Weights of a small mixture-of-experts language model, trained from scratch on English Wikipedia.
Experts: 64 SwiGLU neurons an expert, 4 picks a token, a softmax router.
Training: a variant of Adam for the experts, 4394 steps.
Below are experts of layer 7 (counted from 0) of a mixture-of-experts language model. Rows are named router (the router's row for the expert), gate (a neuron's input weights, with its number), up (a neuron's input weights, with its number) and show model dimensions 0-127. Each number is 50 + 12 x the weight over its row's rms, rounded and kept within 0 to 99.
Before each expert's rows: a language model's description of what the expert responds to. This comes from a sample of Wikipedia text that the model never trained on.

# expert 3
Description: Word pieces inside proper names, especially surnames and foreign or accented names, such as Samadov, Cosgrove, Gösgens, Galbraith.
router:59 55 41 57 63 56 36 54 58 43 36 27 41 59 21 40 50 41 43 39 57 52 47 37 69 48 44 58 44 47 44 60 47 62 58 54 57 63 39 46 29 49 42 72 55 65 49 47 26 41 49 58 57 65 74 49 34 37 20 45 54 40 51 54 66 46 22 37 68 55 59 44 68 48 47 57 51 48 58 65 43 33 53 27 50 62 33 69 48 35 33 50 63 52 56 48 61 43 44 40 42 62 50 71 47 54 50 66 65 56 31 67 60 52 39 64 54 70 53 55 58 24 71 56 50 54 28 34
gate0:36 63 53 34 43 69 76 56 59 50 32 61 42 39 40 38 62 34 49 48 51 52 54 60 32 66 71 48 54 61 59 31 51 45 43 48 73 62 38 43 50 50 43 56 59 33 43 54 60 45 53 42 58 56 45 47 30 52 49 42 44 36 49 45 43 35 47 58 63 59 28 34 55 33 45 24 30 52 44 52 69 59 50 56 74 43 74 61 35 44 35 62 52 49 42 49 65 62 57 46 68 54 77 59 73 35 44 38 43 48 59 46 49 58 49 31 33 50 72 42 52 38 45 75 47 52 78 68
up0:38 30 37 39 45 65 66 71 46 50 45 47 53 38 60 46 51 49 68 25 67 56 47 64 83 58 43 32 58 66 66 52 50 53 47 84 43 45 31 47 42 43 56 69 48 46 42 42 50 45 35 47 42 67 52 76 48 43 50 51 48 38 70 43 42 53 30 67 35 46 64 44 53 36 41 56 43 43 48 55 41 40 50 42 62 42 52 67 36 34 32 66 59 60 44 43 44 53 46 59 55 77 68 46 50 51 57 70 39 66 60 37 44 42 36 35 47 65 65 45 59 40 56 51 73 63 32 64
gate1:42 42 52 36 40 40 36 60 63 39 55 31 64 67 34 56 59 42 57 81 51 49 38 41 58 42 51 50 54 61 16 53 59 31 32 35 33 65 48 73 67 49 52 43 52 44 30 42 38 66 60 25 44 69 49 42 39 52 62 38 40 45 48 50 58 50 55 29 43 47 50 55 47 59 51 64 56 41 46 56 62 43 58 57 51 59 36 52 34 29 57 38 30 52 57 56 56 50 26 55 56 79 73 51 39 37 36 48 39 37 42 41 63 51 32 36 51 54 53 49 61 38 49 41 62 47 33 20
up1:65 52 58 36 51 65 54 59 52 49 17 45 53 43 65 23 48 37 35 54 39 56 34 60 46 55 46 59 75 71 50 56 59 56 34 34 55 34 59 28 37 40 62 31 59 42 68 64 53 42 35 70 55 40 64 56 38 49 33 40 42 26 49 63 33 51 56 21 57 58 34 53 53 57 54 34 57 35 38 54 43 54 66 54 51 51 47 52 38 60 48 43 39 41 39 68 35 54 55 33 75 48 66 18 47 44 49 43 44 53 56 41 71 52 47 50 52 34 68 49 58 59 45 63 54 39 42 46
gate2:36 45 44 44 45 47 62 28 40 39 31 47 36 33 39 38 53 51 58 48 50 71 51 38 49 42 52 51 55 42 26 48 63 28 51 39 50 45 50 41 57 57 52 56 41 69 50 60 55 54 55 76 44 45 43 53 31 50 40 39 54 51 41 51 57 45 53 57 83 47 56 60 47 56 38 37 36 39 49 47 50 44 61 57 69 65 61 57 62 52 44 52 42 60 51 25 57 45 22 37 39 54 38 71 48 55 66 49 66 27 46 58 44 59 19 74 49 66 72 41 65 15 32 51 63 39 60 37
up2:68 38 58 84 22 20 54 45 55 43 64 46 47 56 38 58 54 59 51 77 32 45 39 60 20 55 62 62 35 59 39 30 40 46 37 13 49 58 60 55 34 41 53 61 52 44 32 47 41 46 41 48 37 41 74 55 36 50 44 42 49 48 50 40 44 48 55 57 66 62 36 39 27 56 49 41 43 36 26 45 48 50 38 45 56 56 52 29 64 41 51 50 64 52 54 31 54 38 47 63 52 37 50 62 57 57 38 56 58 40 52 48 42 59 49 32 32 30 34 64 57 49 46 56 36 51 57 51
gate3:41 64 49 54 19 50 88 17 57 42 63 50 48 59 70 48 57 66 42 52 46 49 48 50 49 62 52 28 35 50 40 49 51 50 77 50 65 69 50 50 60 48 51 51 46 55 39 38 68 51 54 45 43 34 49 41 75 54 75 61 50 56 46 43 37 65 66 51 46 42 52 44 50 36 77 44 54 27 58 49 49 59 37 35 49 26 76 45 42 71 54 43 64 59 45 55 55 67 64 48 48 60 40 41 67 57 47 34 55 48 51 35 55 52 54 28 47 40 54 43 43 58 49 49 34 63 47 76
up3:42 55 44 51 53 41 57 39 51 30 53 42 54 35 44 69 34 36 65 59 51 41 61 59 63 30 66 39 39 68 42 55 60 60 45 64 50 60 46 33 60 46 38 68 46 52 48 74 54 68 57 56 56 54 52 45 36 61 36 17 47 60 53 38 33 48 56 57 57 64 45 53 45 48 35 43 42 54 43 57 79 40 46 51 54 73 48 50 48 32 50 35 51 47 33 67 67 44 27 21 50 43 51 68 58 44 37 68 42 48 39 64 57 46 45 63 38 60 65 60 36 39 58 77 56 55 45 16
gate4:41 44 80 62 45 36 44 36 49 61 43 41 61 54 48 60 50 33 42 52 53 44 65 41 28 76 67 39 35 48 50 67 29 56 46 49 48 59 56 62 59 46 74 44 60 56 40 56 39 43 52 47 51 41 55 58 50 62 60 46 39 62 54 55 82 81 42 43 35 64 56 20 43 56 55 60 64 64 46 39 58 70 52 60 51 31 56 80 41 40 77 45 55 53 61 42 38 58 62 48 60 42 38 39 58 60 44 56 30 51 31 44 48 50 65 37 46 36 55 68 60 65 45 35 40 47 38 39
up4:52 51 39 62 50 37 37 45 60 43 52 37 45 44 38 62 38 63 40 56 67 72 52 24 64 53 43 47 47 37 48 53 61 36 44 37 37 35 48 49 22 76 25 51 60 50 33 74 51 49 58 63 26 56 58 63 56 63 40 50 39 68 43 54 36 61 24 47 51 42 53 36 63 34 35 62 34 73 60 57 50 59 48 38 50 74 37 84 44 35 56 61 58 55 47 54 42 61 43 40 57 48 52 70 62 52 62 64 69 48 46 36 64 65 45 41 48 53 59 48 52 37 43 49 57 53 54 27
gate5:41 50 58 64 65 66 36 75 38 55 40 40 66 50 52 40 63 42 49 34 58 53 36 51 48 44 28 39 63 51 43 68 53 52 59 50 34 50 46 65 63 59 57 35 77 61 35 52 59 41 25 62 55 46 35 48 37 68 57 42 57 36 43 44 58 46 43 49 43 41 71 54 62 61 30 68 53 61 61 70 38 41 77 52 36 58 31 46 33 29 67 68 39 36 36 65 69 51 48 63 56 39 42 42 31 49 57 65 49 51 47 50 40 54 64 59 57 45 39 71 62 27 38 36 54 42 40 40
up5:48 55 53 46 71 52 08 56 46 61 47 46 46 47 34 37 67 46 57 45 65 79 33 53 61 44 32 42 52 47 35 66 40 47 40 38 25 45 39 65 54 63 60 32 41 54 55 51 38 34 45 31 33 62 47 64 40 59 54 50 40 27 36 49 54 50 49 42 50 48 51 45 64 67 57 59 40 48 48 63 66 39 74 53 41 42 38 56 58 49 38 59 62 40 57 53 73 51 33 50 71 41 39 43 38 56 46 44 42 63 46 57 39 74 44 45 41 52 47 65 55 18 42 47 49 20 57 66
gate6:70 70 58 67 57 51 49 34 51 47 54 48 70 64 56 51 48 67 50 52 50 53 53 44 68 69 51 41 69 71 64 31 51 47 42 47 35 68 52 70 62 50 70 47 58 35 44 36 53 29 42 49 73 62 47 82 48 21 30 53 52 29 27 54 39 41 37 43 28 66 44 46 53 48 35 43 50 37 44 35 54 51 27 47 57 37 47 59 77 77 31 51 44 50 53 41 31 33 49 64 56 60 54 56 52 44 40 56 58 48 39 66 30 56 59 48 48 53 49 54 48 39 45 53 59 46 51 57
up6:60 78 41 63 70 43 35 52 56 53 52 38 65 61 66 57 65 59 45 64 58 57 41 46 64 62 43 52 60 55 47 35 67 49 65 49 58 55 60 86 41 41 38 57 61 76 58 63 62 46 46 33 62 71 58 59 67 37 35 53 42 35 43 52 66 41 21 62 54 56 34 55 61 31 35 59 64 45 61 49 35 22 60 33 41 47 67 53 52 41 32 53 56 46 57 53 44 52 47 65 66 61 36 60 43 57 51 52 61 52 48 39 67 50 44 57 42 66 40 63 43 23 66 52 54 46 61 55
gate7:37 33 51 67 47 54 59 44 51 55 62 32 42 53 41 63 54 42 69 60 60 59 38 40 78 72 51 53 46 73 71 51 66 56 50 66 52 37 66 45 67 46 38 50 66 56 52 74 33 71 53 52 29 54 35 27 46 46 47 45 48 46 41 54 45 50 79 33 60 55 54 55 52 32 41 53 55 59 64 36 65 60 44 56 30 36 57 68 60 51 55 35 44 48 80 46 48 52 53 56 50 38 62 47 37 73 29 64 41 35 43 40 50 54 58 69 59 53 60 59 77 55 36 47 40 43 58 43
up7:54 41 45 70 59 57 54 56 52 52 67 41 43 36 37 57 68 52 65 47 58 57 43 43 77 60 44 50 48 55 64 65 53 52 59 28 60 29 44 56 61 63 38 50 61 43 46 54 45 67 28 63 29 53 47 37 42 58 39 49 48 30 58 29 60 48 61 44 63 48 74 76 72 29 30 61 53 64 53 44 66 55 62 55 41 41 53 50 58 42 36 48 49 56 67 50 68 31 44 63 55 48 64 74 48 71 25 73 55 43 33 56 47 53 79 65 65 51 55 39 58 52 56 33 50 45 52 59

# expert 42
Description: Middle syllables of long Latinate words before suffixes, e.g. immedi-at-ely, affin-it-ies, dist-rib-uted, consider-ab-ly.
router:59 45 69 52 28 53 65 45 33 51 57 68 42 61 21 52 53 46 62 46 66 45 65 42 42 43 41 45 37 52 31 51 50 61 72 46 62 48 65 70 44 45 47 52 56 49 46 35 43 42 69 32 40 49 51 45 52 49 49 43 48 55 58 62 53 48 42 62 32 32 51 36 39 61 46 51 43 38 42 30 36 63 48 72 19 24 49 37 65 55 32 40 50 66 57 59 38 60 36 53 37 57 69 50 67 43 59 52 53 36 59 48 26 53 44 73 59 52 36 35 27 58 65 41 77 51 65 43
gate2:36 54 58 71 71 55 63 42 73 46 49 62 48 41 63 57 52 53 46 48 43 50 45 80 53 48 44 44 47 49 50 51 44 44 39 60 42 38 54 57 32 39 38 36 43 56 39 53 46 51 65 60 37 70 59 43 59 62 44 62 71 51 44 66 28 66 57 61 38 38 50 55 41 46 41 60 53 51 53 17 58 38 19 60 44 44 34 64 39 39 62 58 39 69 39 77 51 42 51 39 78 50 52 58 62 46 82 45 57 43 64 51 49 47 35 57 49 52 39 21 37 73 48 60 58 35 47 61
up2:24 59 61 55 65 63 23 35 29 41 44 54 46 40 52 64 67 38 56 61 53 65 63 65 52 51 61 44 41 49 68 48 45 28 38 53 42 63 37 29 16 43 60 37 51 48 65 49 30 36 47 53 40 61 51 45 67 36 38 65 43 56 45 84 39 38 65 38 46 41 39 49 52 60 53 58 61 49 42 56 58 22 34 66 56 57 46 53 56 67 64 49 67 64 63 67 46 46 60 42 46 46 21 30 52 42 55 59 74 40 55 48 51 51 53 44 32 51 50 49 48 49 64 53 44 43 43 48
gate3:45 26 44 51 49 48 53 53 53 83 60 62 47 25 43 54 56 41 53 20 45 50 59 46 49 65 39 46 30 53 45 59 63 63 60 50 56 35 11 69 55 71 63 42 53 41 71 44 55 28 52 41 49 48 72 48 42 46 50 44 49 55 42 55 37 48 59 31 47 46 61 54 45 58 48 63 23 46 40 31 40 52 35 55 51 32 52 64 30 48 46 42 40 66 61 49 57 48 32 66 63 54 55 41 69 57 62 51 15 33 56 45 44 47 42 57 37 41 53 49 33 60 49 40 58 69 46 46
up3:44 37 39 62 52 60 61 64 63 60 46 44 20 40 55 42 57 47 63 38 35 18 61 48 47 32 63 66 59 84 29 64 70 38 48 46 58 66 64 61 61 63 54 40 38 64 48 60 39 48 70 63 58 66 58 36 47 52 42 64 52 47 50 58 38 51 37 61 28 51 52 59 44 47 46 43 48 36 46 36 60 54 63 59 31 65 54 43 33 57 39 51 39 61 83 50 43 51 42 50 55 47 41 41 50 28 69 62 49 44 60 53 74 47 57 51 39 47 20 44 47 69 42 43 49 46 45 56
gate4:35 58 34 57 63 66 60 39 56 57 51 70 54 53 56 60 71 50 45 41 59 68 74 55 35 59 49 37 63 78 64 73 49 58 40 70 74 57 38 45 56 52 80 63 40 48 44 38 42 36 60 32 46 42 49 40 52 52 31 30 50 50 49 34 47 29 62 39 50 56 72 52 27 59 57 53 49 45 56 38 22 39 64 49 54 37 40 71 32 55 51 41 63 50 55 64 58 46 48 59 59 45 58 40 49 53 53 29 58 30 51 58 37 64 52 39 40 54 37 66 44 38 65 43 56 40 31 46
up4:64 33 55 48 37 62 49 47 45 32 74 48 66 40 48 58 51 29 65 46 42 52 53 42 52 24 69 76 46 35 53 45 55 47 65 44 37 62 59 39 50 33 28 55 61 38 57 49 57 50 29 59 70 58 53 41 34 32 80 71 32 31 58 64 65 55 40 36 49 43 44 53 59 51 64 40 48 64 43 75 67 55 52 53 55 43 44 44 45 51 46 41 64 49 55 48 44 42 37 56 37 48 40 59 46 68 66 71 37 61 42 44 56 42 47 42 62 30 46 79 44 66 42 48 57 75 44 60
gate5:45 41 45 25 41 33 59 47 41 66 54 46 55 54 44 57 26 59 49 58 50 56 36 48 64 66 68 43 84 68 57 48 60 38 72 46 56 45 44 38 67 46 39 68 51 52 35 52 36 25 41 38 41 45 55 59 49 53 46 47 46 56 65 44 32 46 29 40 38 49 50 50 45 34 50 37 43 49 42 24 50 46 56 49 39 43 46 43 29 53 48 54 36 68 16 56 54 68 59 34 60 53 68 48 45 17 69 38 55 50 58 39 42 25 46 28 61 56 57 50 50 52 38 70 54 40 49 61
up5:49 31 54 55 54 55 43 51 55 57 46 60 49 27 57 55 46 44 53 48 47 70 46 38 49 66 26 64 51 48 52 78 52 51 50 62 61 31 59 43 51 70 63 65 49 71 38 59 53 33 28 61 56 71 50 56 69 70 46 52 21 29 58 36 62 40 51 45 26 47 72 59 64 67 36 45 45 44 51 55 45 49 41 59 57 40 60 58 32 50 52 30 62 38 56 60 37 65 47 56 39 46 43 54 47 29 49 48 32 59 46 09 41 41 55 45 53 40 82 48 52 45 45 59 46 41 50 40
gate6:44 69 48 55 55 47 40 53 63 38 49 53 44 77 73 30 07 49 78 58 65 48 46 59 59 51 48 53 58 51 53 59 59 47 41 52 35 49 48 66 43 32 33 28 46 64 41 62 36 64 51 47 51 65 25 58 38 46 57 48 55 54 53 58 50 51 55 38 42 27 33 28 48 58 59 52 51 28 36 60 59 84 53 46 42 46 59 46 56 54 58 41 32 46 45 50 61 65 59 63 54 61 68 61 51 60 50 54 63 40 30 30 36 34 42 33 45 49 58 26 41 41 51 50 51 54 54 39
up6:49 50 31 31 62 50 54 41 40 70 36 40 43 34 55 36 38 57 52 58 54 42 44 47 58 73 41 50 42 48 45 33 65 32 50 48 43 62 58 48 60 45 53 67 60 66 49 34 47 49 65 54 50 51 41 45 78 48 46 34 29 67 62 48 29 65 63 41 54 51 53 41 60 63 58 68 63 24 51 24 45 37 63 51 44 38 75 58 44 43 53 51 52 34 60 22 40 44 51 32 50 81 24 35 51 50 72 55 30 48 59 67 53 68 56 66 48 45 40 60 54 34 42 57 47 54 54 41
gate7:17 24 55 37 52 50 42 37 30 81 55 59 38 39 47 53 42 47 32 44 53 34 44 48 57 47 58 51 44 40 39 45 41 41 34 51 67 35 52 41 53 53 46 58 52 52 45 54 47 40 46 41 57 62 58 49 38 50 47 30 60 64 80 46 51 41 48 60 85 58 39 41 80 45 37 34 50 35 48 70 39 27 41 71 34 31 54 51 39 46 61 61 59 65 49 45 56 34 51 60 54 69 51 44 60 35 51 48 55 50 53 61 50 67 72 47 56 22 64 43 35 47 45 38 46 43 46 36
up7:59 66 56 51 40 51 54 47 55 37 43 57 64 49 54 41 51 35 76 46 58 53 73 52 43 51 47 54 47 65 60 84 48 59 59 50 43 63 74 52 53 58 42 60 35 28 58 55 48 59 53 52 73 48 35 50 58 36 48 59 54 34 50 44 26 54 69 50 59 31 46 19 21 46 67 32 49 49 58 48 44 40 51 60 40 49 29 63 37 33 52 63 31 37 50 67 64 50 63 27 64 41 39 44 71 60 55 39 35 48 29 39 40 37 58 45 47 70 45 46 37 66 63 44 53 62 49 49
gate8:71 65 51 54 52 59 34 41 43 50 65 47 62 59 52 35 51 29 64 66 47 69 63 67 44 61 63 82 69 49 73 55 45 52 57 51 58 49 55 30 59 61 60 62 77 19 68 40 59 35 40 43 59 45 49 71 42 35 60 38 52 66 61 57 26 35 44 43 61 47 25 37 63 45 47 56 42 76 36 59 37 58 30 37 55 45 49 69 57 49 35 58 51 38 37 45 35 43 57 39 65 51 56 40 56 41 48 45 52 49 56 55 57 44 54 44 41 46 52 62 37 57 56 58 58 70 51 69
up8:41 44 59 65 49 42 36 48 66 63 47 42 60 44 38 42 48 48 55 44 41 63 38 51 61 49 52 21 57 46 51 66 56 77 49 53 22 52 34 44 48 65 82 51 43 54 23 58 38 38 38 59 49 34 37 48 59 44 56 40 63 30 43 31 55 61 49 54 33 64 51 62 44 37 67 41 34 57 66 51 31 29 54 39 68 69 43 38 34 48 45 56 60 60 40 35 46 57 53 68 36 35 50 27 41 70 48 44 47 52 36 54 54 39 71 43 67 48 39 58 62 61 73 49 42 62 43 63
gate9:55 51 67 47 33 40 49 36 39 33 43 45 64 48 58 43 50 57 67 55 46 66 30 53 36 58 70 65 55 22 49 55 58 37 60 45 56 59 53 48 66 32 52 57 49 38 66 46 40 29 52 20 63 41 51 47 50 41 52 43 48 57 59 45 64 47 52 46 63 56 51 45 51 61 35 25 35 49 50 79 45 21 50 57 37 30 53 55 60 62 55 49 69 48 46 58 54 50 50 39 59 62 67 62 64 20 47 48 30 65 38 66 50 50 52 55 35 50 45 62 49 65 56 27 31 82 44 61
up9:50 65 56 42 69 59 57 41 69 56 45 55 42 41 53 51 47 67 55 38 56 43 65 16 46 55 32 34 46 35 40 41 62 42 40 50 43 55 48 55 43 57 38 34 48 62 46 42 32 44 57 62 63 45 56 45 72 56 37 52 62 65 67 54 68 34 78 34 41 56 51 58 67 43 32 29 49 31 50 31 62 46 50 47 44 48 41 54 43 35 45 47 42 54 53 43 66 54 37 33 34 59 37 53 51 56 51 23 22 39 52 73 40 58 32 37 31 47 34 50 58 18 55 50 69 49 52 60

# expert 32
Description: Short vowel-led pieces mid-word, especially i in premiere or Takashi, plus in, l, en, and word starts pre and Al.
router:75 56 44 54 36 47 65 63 51 53 46 42 37 30 51 50 51 51 32 47 56 52 56 50 37 47 57 47 66 45 36 35 42 31 64 27 56 45 23 38 61 34 25 51 47 39 57 42 56 32 29 17 58 43 44 50 24 41 41 64 40 67 45 49 52 61 62 27 47 60 43 37 53 32 72 53 61 65 32 68 57 35 38 47 44 64 53 45 55 51 46 54 49 43 69 66 76 54 44 34 45 61 43 48 60 64 35 50 27 52 34 59 69 49 38 50 45 47 64 51 49 48 57 36 37 61 59 56
gate0:56 55 47 51 24 55 53 34 33 60 70 71 51 39 13 52 55 62 43 54 48 65 42 58 53 55 61 49 48 60 42 33 43 34 39 42 59 56 41 34 64 77 42 41 54 42 57 63 42 52 44 58 37 53 58 50 56 57 59 40 43 56 42 22 39 38 49 63 47 65 51 71 61 84 45 54 34 34 63 40 64 45 42 53 59 46 70 49 62 51 57 37 48 46 67 66 33 59 44 46 57 59 71 66 46 53 29 34 35 44 46 46 48 42 33 62 42 35 46 40 49 52 44 79 52 68 38 57
up0:39 68 27 51 35 44 63 44 56 49 64 41 60 41 48 45 57 31 32 54 42 40 57 61 43 50 57 27 42 48 49 29 65 49 44 38 71 55 47 62 40 62 45 64 45 31 65 56 56 69 39 32 45 35 46 70 48 62 52 29 58 37 43 68 43 58 53 45 41 65 53 51 61 37 69 53 64 46 58 52 28 48 46 55 54 37 33 39 35 37 56 46 61 53 42 34 47 65 56 52 68 52 66 40 27 64 18 58 37 58 30 43 54 50 56 37 49 30 64 49 60 56 53 79 37 57 58 28
gate1:56 51 52 48 53 48 44 42 46 59 68 63 37 51 47 41 68 57 53 41 53 63 42 71 38 59 55 36 65 64 58 53 61 53 59 45 54 49 54 72 57 61 53 65 40 37 50 41 44 35 27 57 50 41 45 69 29 49 41 41 62 53 66 66 22 53 39 54 63 36 50 68 46 54 58 68 50 45 45 30 49 54 14 55 44 25 60 63 62 48 31 48 37 63 29 55 48 60 60 64 64 41 83 65 78 72 51 42 56 46 52 48 51 41 59 33 63 60 52 41 45 65 32 50 51 43 53 71
up1:27 48 36 66 53 70 45 44 67 34 64 55 40 46 66 57 45 53 37 47 55 49 41 44 45 55 76 44 25 44 54 41 57 55 49 66 94 50 36 51 47 47 48 44 54 53 73 50 45 55 50 48 54 50 66 36 59 42 45 44 55 56 56 67 67 39 80 48 47 71 49 58 77 36 55 50 56 61 54 45 59 48 62 27 64 45 75 49 53 62 65 57 20 47 61 39 50 86 50 55 65 42 53 58 45 51 45 44 53 55 48 52 39 43 52 42 68 50 53 44 51 38 55 42 21 53 52 40
gate2:63 54 50 58 34 47 31 50 66 46 56 47 62 51 69 63 45 53 37 63 56 56 52 46 70 48 53 59 51 55 59 40 56 33 25 49 56 59 60 46 67 48 63 53 55 51 70 54 27 47 47 56 62 57 62 29 52 64 45 50 30 43 55 56 45 55 66 52 39 44 44 61 36 29 55 41 36 31 54 65 44 24 49 75 66 44 59 56 45 67 35 52 33 06 31 54 31 68 51 46 69 46 42 72 54 50 49 64 66 53 52 46 53 50 52 80 52 50 46 58 35 56 38 64 66 53 50 58
up2:41 38 46 59 65 50 71 50 42 46 43 67 61 40 59 57 56 51 61 49 40 24 57 60 53 34 57 47 36 58 48 40 68 61 40 64 62 39 53 41 68 45 73 65 52 42 48 62 42 67 47 49 32 58 35 68 45 64 49 64 41 39 40 43 48 42 52 26 48 60 53 61 56 50 47 64 64 39 78 44 71 54 53 36 54 66 65 54 40 40 55 43 59 47 55 48 42 32 66 53 45 28 54 60 50 57 83 35 46 30 44 37 47 48 58 44 37 49 13 58 59 65 56 56 44 59 31 77
gate3:47 55 62 39 36 49 53 43 64 48 43 48 60 42 36 34 60 41 82 57 37 54 65 66 53 50 54 45 46 41 43 35 53 51 40 48 52 59 54 47 53 60 48 45 46 68 64 58 77 17 38 42 31 52 35 52 68 49 38 49 46 58 47 40 67 58 32 53 50 51 61 23 56 42 54 58 30 29 45 73 45 55 47 54 76 41 62 53 55 63 42 28 39 34 62 51 45 40 56 41 64 52 60 50 68 66 38 34 49 67 55 43 49 33 40 56 39 51 55 62 60 59 50 85 47 72 66 34
up3:65 66 46 64 52 61 39 58 66 64 69 35 50 42 55 59 30 50 44 67 63 52 56 46 40 58 45 53 32 44 52 49 66 55 64 52 44 62 46 61 65 46 68 79 45 60 46 67 44 78 58 68 72 37 54 48 54 44 58 52 67 25 48 52 55 39 55 69 51 48 49 65 56 35 70 36 45 49 42 73 24 55 66 50 62 55 33 59 41 37 52 48 62 38 52 48 48 44 49 55 51 64 53 46 36 29 51 37 40 50 57 67 83 50 59 54 44 73 57 80 58 47 34 58 41 45 44 52
gate4:41 46 45 48 56 49 70 61 36 63 54 54 83 44 35 51 59 60 54 60 39 58 52 65 38 51 48 32 68 49 37 48 52 44 61 41 53 40 40 39 34 54 71 43 67 32 44 68 45 41 69 60 41 52 51 68 64 42 80 34 51 42 62 55 27 56 56 50 41 62 32 44 63 37 63 31 58 40 42 65 74 36 34 56 60 34 60 59 47 52 60 62 43 51 25 64 29 62 45 45 61 36 41 67 53 56 56 48 59 46 42 62 33 59 55 62 58 33 42 30 37 60 66 66 56 44 58 62
up4:52 47 55 46 47 53 57 61 65 48 55 30 25 58 50 75 45 28 58 59 54 34 63 34 59 29 44 77 48 46 64 40 62 61 28 62 51 53 52 48 53 51 37 89 48 72 56 67 32 61 46 49 45 81 55 52 42 56 39 47 61 34 35 64 32 58 61 48 56 35 51 57 52 43 63 68 44 49 47 48 37 60 45 55 45 43 65 64 42 31 46 76 44 51 59 41 75 53 51 49 45 43 47 39 34 57 53 57 52 42 58 47 60 51 81 53 45 21 39 60 43 51 46 50 42 44 44 60
gate5:49 47 48 49 29 57 42 67 55 39 57 56 56 47 61 35 35 85 51 39 47 53 72 34 56 23 55 22 53 59 59 37 59 69 46 56 53 43 54 51 46 84 63 25 47 55 54 62 41 51 44 45 58 51 52 51 62 60 40 50 44 31 56 54 37 49 41 55 53 57 61 44 45 50 67 55 32 48 38 64 55 68 41 52 58 41 54 39 32 31 64 15 60 44 41 44 47 63 56 45 54 54 46 54 48 43 55 42 32 53 44 57 50 53 47 20 65 29 61 41 41 76 60 37 32 68 53 45
up5:42 58 56 60 46 55 40 56 65 55 50 45 67 49 39 49 58 49 54 90 44 72 52 37 31 46 62 29 50 49 49 42 64 67 56 64 46 39 43 52 47 50 58 35 78 40 47 52 33 56 38 50 57 55 48 35 50 49 45 40 51 31 48 78 21 75 58 48 55 55 32 80 53 50 58 40 47 48 71 56 54 57 34 38 66 51 61 44 47 39 64 60 54 42 58 38 44 79 45 36 62 60 59 49 65 52 51 12 49 59 42 47 54 60 42 51 65 41 64 36 58 51 57 56 66 47 45 46
gate6:46 35 60 50 46 36 71 59 55 19 55 50 38 46 44 37 77 70 53 55 52 36 42 51 47 57 70 57 38 46 55 42 51 44 55 52 58 44 71 56 71 46 37 70 57 43 36 28 60 43 58 47 63 50 34 34 36 51 43 64 29 43 45 20 41 48 42 38 62 44 56 62 46 49 70 34 57 61 49 34 47 53 52 61 59 37 66 50 53 57 31 74 42 44 22 46 45 39 65 48 47 38 37 50 49 43 66 36 62 62 35 42 55 58 36 54 43 45 49 52 48 55 38 16 39 77 47 51
up6:62 53 36 51 51 64 73 59 57 45 34 46 48 55 63 52 34 53 52 47 77 44 50 39 60 38 47 43 54 38 61 48 53 65 61 61 47 42 46 55 35 30 63 43 52 39 42 47 48 57 63 22 42 45 47 61 59 57 38 53 56 56 52 49 41 56 64 38 55 64 44 73 30 33 69 64 58 46 73 61 36 47 43 32 47 63 66 35 59 44 57 58 53 55 38 37 59 49 61 70 66 55 55 51 72 72 45 55 63 45 60 55 31 38 57 21 63 67 46 36 46 57 84 30 40 38 47 70
gate7:52 51 70 29 46 51 42 53 51 56 42 81 59 49 43 31 42 41 60 38 40 45 47 55 29 39 47 58 63 37 52 63 76 53 55 42 29 40 38 42 45 51 59 28 44 43 58 34 27 36 64 72 50 57 57 57 53 57 56 48 66 68 68 63 76 47 59 46 66 46 42 44 45 71 63 62 78 63 30 35 64 57 61 58 48 50 53 48 50 34 65 35 32 63 46 45 51 55 39 27 44 42 39 47 31 40 57 67 46 48 47 47 74 63 46 42 39 32 48 46 65 39 59 48 38 45 33 46
up7:36 53 57 52 42 65 46 52 65 59 55 50 64 48 54 45 53 45 41 70 55 49 35 66 61 55 40 32 48 38 55 42 37 39 62 38 43 41 30 47 49 66 67 24 37 43 57 37 55 35 51 72 58 31 50 34 47 62 54 53 51 49 63 65 69 39 46 61 52 58 26 37 55 35 88 47 67 65 59 49 47 47 43 55 66 50 56 47 38 66 45 59 53 54 37 51 49 71 47 47 18 31 51 61 61 51 46 38 42 61 44 47 62 42 44 30 51 21 70 54 79 48 60 46 55 62 50 69